Experts of a small language model.
Experts: 128 experts in each of 12 layers, 4 picks a token, a shared expert of 64 neurons.
Below are experts of layer 10 (counted from 0) of a mixture-of-experts language model. Rows are named router (the router's row for the expert), gate (a neuron's input weights, with its number), up (a neuron's input weights, with its number), down (a neuron's output weights, with its number) and show model dimensions 0-255. Each number is 50 + 15 x the weight over its row's rms, rounded and kept within 0 to 99.
Before each expert's rows: a language model's description of what the expert responds to; "comes before" lists some tokens at least twice as common just after its tokens as in all text. This comes from a sample of Wikipedia text that the model never trained on. Tokens count by the router's weight.

# expert 1
The space or first digits of a year such as 200, 201, 199 in dates and lists, plus a word-initial m in manner, manganese, mice.
comes before: "201", "200", "202", "9", "8", "6"
router:60 30 32 20 50 33 59 48 55 55 72 59 44 80 84 47 39 41 61 54 55 46 69 70 33 58 43 51 58 50 53 67 32 57 34 51 65 26 47 55 41 50 73 51 31 52 75 34 11 67 51 69 65 42 27 58 32 59 46 65 44 14 39 29 34 62 50 36 47 47 40 43 53 39 65 54 61 36 65 54 54 47 53 59 91 21 51 68 39 58 17 44 33 45 62 44 68 53 60 63 52 21 48 63 39 57 37 64 28 43 65 25 82 58 47 65 41 41 45 54 73 45 46 33 52 24 90 50 25 35 57 47 63 46 35 72 30 26 62 61 18 55 68 53 46 41 43 58 69 48 37 46 71 62 52 63 55 68 48 39 46 57 58 22 49 41 51 40 50 55 46 73 70 37 42 61 54 42 73 43 70 64 51 56 61 73 56 53 56 31 54 31 69 67 45 41 56 29 88 60 35 41 54 32 73 55 76 33 45 50 38 39 47 38 57 36 41 42 28 59 43 61 60 38 18 31 64 76 79 34 67 44 38 35 51 04 44 42 60 37 44 55 43 30 65 61 43 36 46 50 35 37 77 42 59 54
gate3:34 40 54 79 60 61 43 45 77 48 20 62 41 73 24 61 46 33 49 34 36 54 21 77 65 35 55 41 48 63 58 82 80 52 42 50 56 54 57 71 54 32 51 59 69 76 54 52 48 71 60 47 81 40 48 41 59 35 23 60 51 46 56 59 48 40 38 43 52 29 67 44 74 58 46 42 62 26 64 57 78 58 44 48 63 30 44 20 54 58 51 52 60 66 54 46 81 52 54 45 33 70 53 55 34 51 51 75 58 59 52 50 55 56 47 44 61 42 40 49 49 58 56 48 49 40 51 46 72 39 45 20 43 61 68 51 63 47 59 47 53 43 58 39 61 45 80 42 60 36 25 11 74 47 63 62 61 17 64 35 62 32 31 61 36 47 48 72 75 38 38 73 46 80 62 99 37 39 31 38 76 55 83 41 64 34 48 43 72 32 53 56 72 41 55 68 58 49 44 49 44 36 64 27 27 66 33 58 21 43 09 41 34 42 46 42 71 68 61 22 67 43 57 61 64 62 69 82 42 64 70 46 67 46 66 25 62 67 61 52 39 40 53 61 54 40 38 29 56 68 60 63 50 50 31 58
up3:29 50 49 54 64 48 54 51 69 62 22 61 64 75 17 30 50 39 42 11 54 56 26 61 43 36 46 60 53 49 48 71 65 38 45 47 54 50 50 67 47 26 47 78 51 54 49 41 40 55 39 44 58 37 35 39 65 29 14 53 57 45 46 54 43 72 46 47 47 35 43 55 67 44 57 58 66 38 66 52 74 47 50 55 85 28 17 22 58 57 46 41 54 65 34 37 62 51 24 49 25 73 42 58 30 49 52 71 71 47 46 48 64 61 49 45 49 79 50 60 46 57 58 39 46 50 59 32 52 53 47 21 24 57 55 65 55 52 56 45 46 23 53 42 55 42 75 37 58 43 42 19 69 35 60 67 41 43 54 29 83 19 41 54 24 20 39 67 74 44 45 84 61 73 46 81 36 36 30 45 96 47 77 47 72 44 56 17 71 34 46 54 44 53 60 42 49 58 48 36 44 46 72 30 44 46 48 55 31 32 34 43 34 31 65 38 48 76 43 47 54 38 60 59 85 61 54 78 59 47 62 73 56 49 43 30 73 77 37 56 50 62 51 55 53 27 68 33 52 64 64 64 47 51 31 79
down3:41 69 33 85 55 40 39 57 57 74 78 53 65 62 41 41 31 53 18 41 70 60 50 36 45 59 43 58 37 35 57 71 44 60 54 48 36 48 60 61 40 24 39 65 59 75 57 32 40 42 38 50 29 60 66 58 67 43 34 78 45 74 46 62 53 35 56 33 70 46 28 74 68 38 46 51 72 38 28 53 59 24 56 58 44 49 52 43 67 70 44 40 69 55 34 59 30 31 38 37 37 53 36 45 48 67 56 55 36 18 56 59 61 67 61 81 58 31 31 53 69 34 48 60 47 42 45 55 37 45 21 43 48 00 42 36 22 40 52 51 56 41 59 35 52 34 20 52 62 50 42 42 24 17 66 30 61 48 31 54 43 55 36 28 48 40 33 21 47 84 75 66 35 53 49 49 88 63 74 55 71 22 43 38 60 71 37 48 33 56 54 51 40 56 45 42 71 40 39 52 45 52 38 53 79 72 36 45 67 80 58 57 62 15 33 33 48 32 53 58 74 57 63 67 63 50 82 52 60 47 63 48 23 38 36 60 63 45 45 53 22 45 25 52 37 61 39 45 39 34 61 54 37 49 55 33
gate4:44 42 60 61 36 72 36 87 52 26 48 38 65 68 54 27 35 31 71 42 39 52 59 36 35 64 54 56 52 54 62 36 67 76 59 50 55 63 67 49 42 41 54 39 30 73 35 68 29 48 53 35 44 57 41 44 46 63 40 66 43 66 51 59 41 56 50 73 57 22 51 56 35 51 77 86 80 22 71 36 29 57 30 48 51 18 44 39 35 40 43 37 33 86 39 53 53 44 37 49 67 26 42 59 72 52 54 39 40 27 60 32 53 70 36 35 69 54 33 43 33 30 57 73 56 29 56 44 48 32 42 58 66 41 61 53 58 49 65 61 38 44 59 58 37 71 37 70 38 45 68 40 33 52 48 19 41 64 52 62 62 37 37 50 14 59 00 78 57 77 48 76 49 58 56 61 75 65 37 47 45 48 68 42 33 59 53 56 61 38 45 70 69 54 58 54 51 65 50 62 60 35 13 49 64 40 72 52 69 49 40 44 60 26 50 32 35 16 51 49 82 58 63 56 61 62 69 50 49 38 78 62 48 46 46 40 55 45 60 43 27 47 51 58 50 76 39 47 60 29 64 21 69 61 69 22
up4:32 50 62 55 45 70 39 81 51 21 41 45 56 69 54 30 42 35 72 53 39 56 69 36 27 69 50 49 43 51 54 41 47 77 65 56 49 70 78 46 34 44 55 40 21 76 39 64 23 49 54 33 45 61 32 38 48 62 41 64 46 62 35 54 36 54 54 73 59 29 55 56 32 54 62 90 86 34 63 24 28 59 37 49 62 23 43 38 36 32 35 42 32 78 41 53 40 51 40 61 77 22 38 54 73 49 60 41 48 31 58 36 52 64 32 37 61 61 41 37 42 30 67 70 60 36 54 41 36 27 44 59 64 41 58 51 49 46 79 55 30 43 57 53 37 69 38 68 36 41 70 39 42 51 40 25 37 68 55 65 55 31 36 39 14 55 14 75 64 66 51 76 54 63 50 66 68 54 52 31 44 43 73 49 36 58 51 61 63 46 46 65 70 51 57 53 42 67 56 62 57 35 16 55 75 48 81 49 72 34 44 46 64 26 51 37 42 20 37 50 72 68 64 61 66 53 82 54 48 34 71 67 53 40 34 46 58 42 59 43 23 46 48 58 57 64 46 48 60 32 64 21 73 60 60 21
down4:60 36 49 50 75 48 20 38 57 74 23 40 56 45 31 45 53 52 60 78 27 50 47 19 59 60 55 36 61 66 54 47 42 23 53 59 23 56 39 52 33 32 31 44 40 67 56 50 57 31 55 53 32 57 53 60 51 55 44 59 96 62 43 46 48 48 40 48 50 37 36 48 46 65 72 74 49 71 65 61 58 34 57 80 50 67 48 32 29 82 37 67 49 36 49 18 48 63 50 23 46 62 41 66 47 41 70 61 65 34 64 40 54 50 16 32 48 58 52 41 47 62 62 52 38 79 47 51 36 29 51 48 51 38 65 51 61 34 46 48 58 36 55 55 15 42 57 51 59 32 36 63 60 51 49 50 44 55 31 70 40 32 50 33 26 46 66 61 35 35 53 86 42 58 82 71 66 67 51 57 63 48 40 54 28 28 39 31 50 52 31 77 81 65 46 14 57 61 63 57 51 72 66 47 42 77 44 65 88 57 49 51 46 58 18 41 75 48 66 61 30 66 54 60 62 38 45 90 61 32 43 65 60 63 60 84 31 61 45 34 27 69 65 38 27 49 58 49 56 30 50 45 76 55 48 70

# expert 47
Final digits of years in bibliography citations and tables, their closing brackets, and citation words like ISBN, pp, Press.
comes before: "–", ")\n", "-", " |", ")", ")."
router:33 35 29 20 58 41 50 58 55 42 50 69 46 68 78 51 28 32 65 53 41 67 75 68 40 79 66 54 39 45 62 49 55 52 30 60 44 60 38 56 36 57 49 70 41 55 52 58 46 56 37 60 73 31 36 45 33 78 37 34 29 30 35 46 52 44 46 34 19 26 35 72 57 26 66 56 63 20 65 65 66 36 57 82 53 55 53 52 48 72 51 22 43 44 72 49 65 66 42 45 68 38 47 39 54 92 51 66 32 43 55 17 49 44 42 64 44 18 40 54 83 46 59 59 35 36 72 53 34 38 61 47 69 35 43 64 44 44 58 63 16 66 43 62 60 65 72 55 49 36 22 46 56 58 31 51 50 41 53 37 42 52 53 45 42 53 17 42 49 21 56 32 62 34 56 79 61 31 59 42 22 15 30 31 52 49 54 42 49 53 39 49 63 88 72 18 59 51 51 61 45 55 27 35 48 35 63 47 45 51 39 42 47 19 71 54 35 54 47 50 36 49 81 46 33 34 71 35 51 34 45 65 48 27 75 09 44 28 47 31 46 44 60 65 69 47 39 57 49 57 39 47 52 55 39 49
gate1:35 54 70 52 41 35 70 34 77 42 55 12 63 28 65 40 66 62 57 37 52 61 65 74 63 56 50 50 69 40 63 23 47 59 48 41 27 36 59 45 50 38 48 51 14 76 07 44 50 49 50 47 34 44 25 57 42 60 31 47 34 76 59 76 58 26 40 29 41 51 47 46 58 47 52 60 38 42 41 53 63 52 53 38 52 10 38 59 39 46 41 45 34 47 56 75 22 46 19 67 57 50 48 49 51 32 48 60 46 83 45 63 33 70 47 53 44 74 48 34 56 63 31 47 50 48 58 58 37 46 40 50 66 45 62 58 40 35 40 50 71 03 63 39 33 83 49 30 39 18 53 37 59 54 50 32 38 63 47 19 55 49 61 57 51 40 81 54 41 45 48 60 44 32 60 75 32 54 64 45 68 36 25 26 26 40 48 24 57 44 49 52 77 37 65 71 51 36 58 51 44 50 53 43 29 46 45 97 76 69 47 48 64 48 48 56 51 35 63 41 48 43 61 55 49 24 97 49 39 73 43 50 57 41 29 44 50 50 37 72 58 44 47 27 61 71 66 38 70 53 43 30 44 54 79 64
up1:51 47 46 54 28 52 70 48 43 51 67 30 48 36 78 30 67 42 59 62 44 61 61 87 59 56 51 34 66 26 55 42 30 49 44 43 40 23 56 54 62 12 54 58 21 67 43 57 49 38 60 56 14 49 42 43 53 48 36 67 34 76 45 65 68 38 45 16 30 46 54 47 59 60 52 51 42 55 32 57 61 64 76 50 38 18 47 80 50 54 41 28 48 42 36 71 42 49 49 77 40 69 59 52 44 42 48 71 46 45 37 60 50 72 53 44 44 69 52 27 58 48 54 40 47 37 59 59 28 37 21 58 66 39 60 44 57 36 38 45 59 40 54 21 29 77 55 41 34 16 32 38 56 42 38 44 43 45 65 45 61 57 57 49 72 67 87 65 13 55 40 74 42 39 49 56 15 48 36 51 69 32 40 32 44 43 49 42 48 48 77 37 76 39 48 67 47 22 56 60 54 40 35 43 38 50 59 82 61 79 53 48 48 39 47 73 58 56 57 33 37 57 60 68 49 43 86 57 21 67 41 35 53 63 37 33 36 54 28 59 57 47 41 04 68 64 45 58 74 56 56 21 30 56 74 70
down1:77 68 42 68 24 43 77 51 57 58 49 68 54 52 78 27 37 50 38 51 62 72 62 72 42 42 42 55 50 41 76 33 35 70 87 75 54 58 55 20 50 42 40 55 37 67 40 64 74 49 85 37 51 46 47 39 58 45 46 41 78 44 65 62 62 79 51 55 25 30 46 57 80 28 33 64 33 64 43 32 56 84 49 35 38 71 58 72 63 58 57 24 44 56 47 45 39 44 33 41 61 57 59 55 54 57 43 43 50 44 41 55 41 60 56 58 38 56 23 40 51 30 50 99 61 47 40 25 07 52 33 70 43 42 63 64 74 52 43 50 57 26 64 16 50 46 20 48 58 29 45 37 75 55 45 46 48 35 55 41 47 39 69 55 65 62 45 68 27 52 31 46 46 48 40 48 63 51 43 45 36 54 47 55 36 56 55 24 74 27 59 73 45 36 39 45 48 31 21 51 49 40 60 41 36 53 34 81 52 50 66 66 64 20 46 59 48 96 56 46 59 52 56 57 46 51 50 33 47 52 38 47 76 33 39 28 67 70 54 40 39 43 38 56 76 48 35 59 56 68 48 34 49 46 67 17
gate2:22 24 59 51 48 39 65 14 25 45 59 61 31 69 68 89 82 32 40 50 52 46 51 51 11 89 76 28 18 56 35 71 58 58 37 51 29 44 58 71 74 66 33 84 55 60 47 40 50 62 61 54 35 48 54 25 40 18 45 45 46 49 45 59 42 49 59 18 50 49 63 30 42 57 45 64 43 55 64 59 50 40 52 47 62 54 56 60 35 74 60 60 60 54 45 56 38 43 52 64 36 27 43 73 57 93 43 48 56 50 51 40 63 35 37 59 55 42 12 35 51 63 37 41 35 62 56 34 48 44 42 67 75 51 52 47 63 74 45 64 47 74 48 46 56 67 53 56 40 57 30 64 55 46 85 52 42 68 86 50 57 72 45 48 62 51 58 62 38 74 53 87 83 51 53 49 54 57 40 47 48 21 45 39 62 50 59 48 57 55 51 49 53 44 65 55 58 36 49 69 51 41 65 51 51 22 45 37 52 49 86 27 57 68 68 46 43 30 56 38 55 56 74 49 56 31 61 40 64 40 50 69 89 35 69 18 24 60 51 50 49 64 51 58 31 38 50 51 67 62 44 22 44 26 48 41
up2:83 63 50 56 59 49 42 72 62 55 52 26 45 08 28 21 20 59 61 73 55 60 43 48 84 22 27 69 82 53 64 36 49 43 62 51 79 63 56 28 13 40 67 21 50 48 59 54 53 29 47 52 57 52 41 74 62 70 45 44 45 43 64 51 56 49 27 80 42 46 44 56 57 44 45 41 57 59 56 39 58 62 44 44 38 56 43 51 71 34 52 47 31 62 52 59 62 54 51 50 53 54 56 25 29 03 43 50 42 50 50 52 41 64 58 47 61 66 99 60 73 40 38 72 68 55 31 64 63 65 54 31 23 67 62 69 61 27 54 31 62 35 51 57 41 40 24 34 61 52 67 52 48 32 24 41 57 45 16 39 51 44 44 53 34 44 48 58 55 37 67 32 30 54 48 59 36 49 53 72 42 69 39 51 52 51 27 57 47 59 54 50 49 47 45 42 43 51 46 30 43 64 38 55 49 91 60 53 50 50 13 62 33 27 26 46 49 64 59 52 28 41 28 56 40 80 45 60 35 56 54 30 13 53 38 80 62 33 52 63 49 49 64 31 70 45 54 45 49 48 44 75 66 75 34 63
down2:29 73 51 55 59 62 36 86 73 39 42 36 35 63 40 26 47 47 46 65 73 60 33 56 42 44 35 38 48 41 64 39 36 67 37 52 38 60 54 33 29 32 85 21 68 50 38 29 44 67 77 54 38 48 35 35 62 56 50 31 66 54 46 52 41 46 40 69 65 60 66 49 63 08 56 74 38 68 51 49 72 16 29 31 32 41 40 56 45 44 51 41 76 44 65 20 47 71 82 58 37 54 35 39 51 39 41 51 38 48 54 52 68 81 39 86 43 29 23 29 46 64 54 69 58 41 49 51 53 32 56 42 40 44 26 70 49 55 32 57 29 23 58 49 51 37 61 39 50 19 52 58 43 59 25 63 43 18 41 66 35 47 71 06 45 52 58 42 75 75 40 46 34 51 29 55 22 49 56 47 38 51 76 50 88 48 37 57 51 39 60 47 25 69 45 38 52 25 32 79 62 58 54 56 56 50 56 51 54 39 65 34 48 65 41 54 58 38 37 37 44 78 45 48 40 33 46 43 39 35 44 70 61 46 45 53 68 37 37 41 60 62 35 37 57 34 49 36 62 65 51 32 85 50 40 32

# expert 31
Counting and quantity words such as one, some, many, portion, version, range, especially one after a comma splitting a set, as in one of which.
comes before: " of", ",", " were", " |\n", "%", " for"
router:48 49 39 41 49 34 60 54 68 43 50 88 39 47 84 57 41 36 65 42 37 48 66 90 41 84 66 52 44 42 35 53 44 62 40 62 58 27 47 43 44 57 52 60 63 75 74 14 15 59 51 63 56 59 32 43 41 72 42 31 24 48 25 36 64 58 57 40 56 55 61 49 23 36 76 59 41 56 33 27 73 23 50 57 50 56 49 57 28 50 32 36 56 21 56 37 51 72 30 78 18 37 44 56 62 81 28 64 43 48 58 44 52 62 61 70 56 31 40 79 29 40 35 44 23 25 57 60 30 69 43 68 76 44 50 49 30 44 50 61 36 47 35 57 26 57 58 33 51 40 41 57 60 65 33 32 99 36 54 58 41 60 56 36 74 50 45 53 41 07 54 46 63 23 61 64 28 26 58 59 53 32 45 32 50 56 68 19 58 51 45 53 43 71 40 48 60 32 76 59 34 65 51 50 63 29 56 51 37 28 54 50 54 32 54 48 35 68 48 36 44 28 75 57 33 48 53 55 69 30 56 37 59 45 61 52 41 51 59 52 40 59 52 70 65 50 21 44 33 46 34 44 49 42 50 42
gate3:43 40 45 44 63 39 60 55 47 54 60 58 78 29 38 13 81 69 56 57 61 53 78 50 42 59 20 32 34 56 28 37 71 70 32 64 47 35 56 53 22 46 62 63 53 44 56 54 40 39 52 87 58 54 49 24 38 38 49 36 54 47 17 40 46 56 33 18 55 67 58 49 65 59 46 60 56 67 54 62 56 47 71 63 70 35 64 22 68 37 44 35 41 45 45 47 47 92 47 56 36 48 45 79 44 30 34 39 73 66 50 33 69 36 41 42 48 55 48 32 71 56 33 39 47 49 44 46 40 43 39 50 61 36 37 35 21 47 56 31 37 40 39 55 43 49 68 44 31 71 59 43 81 72 56 98 54 40 70 74 35 42 40 15 49 54 53 35 44 32 63 44 39 70 42 32 41 56 53 55 55 25 51 89 40 55 75 24 75 72 51 70 47 42 53 19 69 38 49 48 43 55 79 65 34 55 55 35 48 16 60 70 59 37 46 57 46 60 49 37 68 71 70 51 30 71 51 59 68 33 42 78 59 43 45 36 51 68 52 60 53 66 42 51 41 70 36 60 57 57 25 32 30 42 50 60
up3:51 36 29 50 39 36 63 45 52 38 63 64 37 61 11 26 65 25 47 70 66 59 70 27 49 56 76 51 30 40 39 30 65 57 32 46 59 56 58 44 51 33 45 66 53 33 30 54 56 36 49 20 25 48 63 34 48 60 54 51 55 39 70 53 51 40 73 22 73 64 41 49 66 41 48 73 44 55 55 56 67 39 57 68 72 23 77 37 38 38 75 57 62 31 58 70 60 65 85 45 78 29 53 41 55 52 58 31 70 63 41 66 73 57 42 68 38 57 48 52 66 53 45 65 53 34 60 55 48 57 58 45 69 47 52 69 26 41 38 44 77 46 53 59 73 83 70 40 74 40 52 36 40 72 54 54 16 50 31 28 62 54 49 42 40 62 64 59 44 41 57 43 57 36 33 18 41 40 62 49 62 62 67 74 61 72 63 32 62 88 50 43 54 77 68 63 46 69 37 74 59 46 79 71 62 22 70 67 69 43 41 47 35 51 52 76 54 32 73 45 62 46 58 53 57 73 44 70 79 76 72 63 77 43 64 55 34 67 60 61 36 47 66 49 73 46 48 53 45 56 56 57 36 27 67 65
down3:40 63 53 50 58 77 53 39 60 60 75 50 47 22 29 42 53 48 85 43 65 59 78 59 46 45 58 50 36 75 49 49 45 62 35 59 54 39 64 68 57 27 46 54 42 46 72 43 68 65 58 45 45 59 33 27 64 28 62 44 17 71 16 50 44 83 62 44 51 47 53 59 42 60 42 47 28 52 45 32 30 59 43 50 51 48 43 64 60 54 21 33 69 59 31 52 59 55 33 50 48 14 73 57 37 42 45 79 70 47 59 67 42 65 53 31 40 67 44 30 33 54 51 30 48 62 66 72 57 62 32 59 59 43 43 54 69 58 58 29 25 43 59 64 90 39 42 47 47 62 46 54 86 74 57 65 49 46 60 83 44 51 49 34 97 21 59 36 52 57 50 46 51 45 34 33 61 40 44 60 53 67 53 32 24 38 57 80 43 66 69 32 46 06 75 63 58 40 42 58 50 55 35 45 44 54 52 31 50 14 65 55 37 65 43 25 42 50 26 52 47 30 39 42 69 27 27 46 48 36 61 44 62 24 41 53 29 35 26 47 47 43 41 41 23 63 18 56 41 60 69 33 33 41 45 52
gate4:44 66 39 46 40 44 87 36 46 31 59 56 55 49 65 45 53 31 39 51 48 26 46 69 42 52 62 39 66 59 51 49 37 70 65 38 46 45 44 33 33 55 06 28 44 66 48 40 29 59 51 60 74 56 65 72 56 45 43 29 42 49 25 53 52 61 45 45 68 39 50 58 20 43 41 18 59 78 40 50 53 56 41 87 47 51 60 34 62 57 44 30 42 57 23 37 47 22 71 73 42 23 21 35 56 70 28 29 37 56 63 50 62 63 77 52 35 47 50 50 51 46 62 26 79 45 49 72 69 38 51 55 59 44 53 85 35 52 43 52 29 57 53 35 54 42 40 51 28 24 65 51 59 43 50 56 40 28 30 71 34 66 62 23 54 68 66 51 37 64 37 55 87 38 59 33 40 34 42 45 55 42 31 45 57 46 73 15 74 41 63 55 46 58 35 40 28 67 50 54 57 46 21 54 51 59 52 24 58 41 54 32 64 38 67 64 43 40 84 19 62 36 50 47 30 85 41 60 70 51 39 52 24 65 40 54 28 47 39 42 65 71 33 35 62 29 38 41 47 37 60 15 62 28 49 38
up4:46 51 57 30 48 53 16 60 79 73 54 50 35 46 36 44 42 84 65 62 50 57 51 41 60 51 34 36 53 26 54 42 57 29 47 52 37 49 57 55 48 29 97 54 52 28 57 54 61 48 46 53 28 45 22 34 44 40 43 75 44 48 64 29 24 34 42 57 55 50 58 44 60 43 41 89 37 31 57 45 49 30 48 31 57 46 38 54 24 48 44 60 62 52 62 55 40 83 52 44 60 83 64 72 42 09 54 73 63 33 56 59 50 48 38 59 55 56 37 47 57 56 32 77 50 84 42 37 48 84 49 50 48 45 34 43 63 52 60 27 84 49 61 82 45 45 56 57 66 66 32 47 39 76 33 30 62 58 50 37 54 27 50 65 54 31 42 51 65 37 63 63 17 71 55 69 57 57 55 35 47 62 58 65 39 67 49 54 22 74 31 44 50 55 59 53 58 41 86 38 51 47 58 54 55 55 49 71 45 39 47 78 31 64 30 35 51 69 17 73 49 57 52 37 72 22 51 54 31 35 61 39 58 48 41 48 69 41 85 52 61 46 70 50 63 79 50 44 41 71 15 69 43 46 48 75
down4:71 64 40 46 66 56 28 36 84 77 47 63 34 50 79 43 58 77 37 45 56 62 32 75 39 44 60 65 65 43 51 59 61 55 43 52 42 29 69 48 72 34 65 53 57 34 45 41 37 37 32 80 74 31 54 06 37 55 41 66 54 53 55 76 34 44 39 60 52 40 41 47 56 81 52 54 67 30 69 71 58 55 39 35 50 53 41 71 62 58 71 41 56 47 69 13 31 56 48 68 58 31 39 58 33 57 47 30 60 31 62 37 64 41 62 74 53 55 39 58 33 53 47 48 58 44 38 51 48 55 38 60 62 38 15 53 42 77 47 64 51 39 77 72 56 57 60 67 54 33 43 47 46 74 49 51 36 49 34 25 48 19 45 64 47 61 50 54 64 41 58 48 40 74 44 56 35 34 52 28 43 69 43 57 46 48 32 47 50 24 61 63 28 59 50 24 53 43 62 59 51 55 67 65 73 20 45 36 36 44 61 46 41 84 15 52 38 42 48 67 64 47 93 25 39 78 53 48 31 43 25 45 57 39 62 75 64 33 23 55 25 72 69 59 64 54 52 47 49 62 50 35 28 54 07 51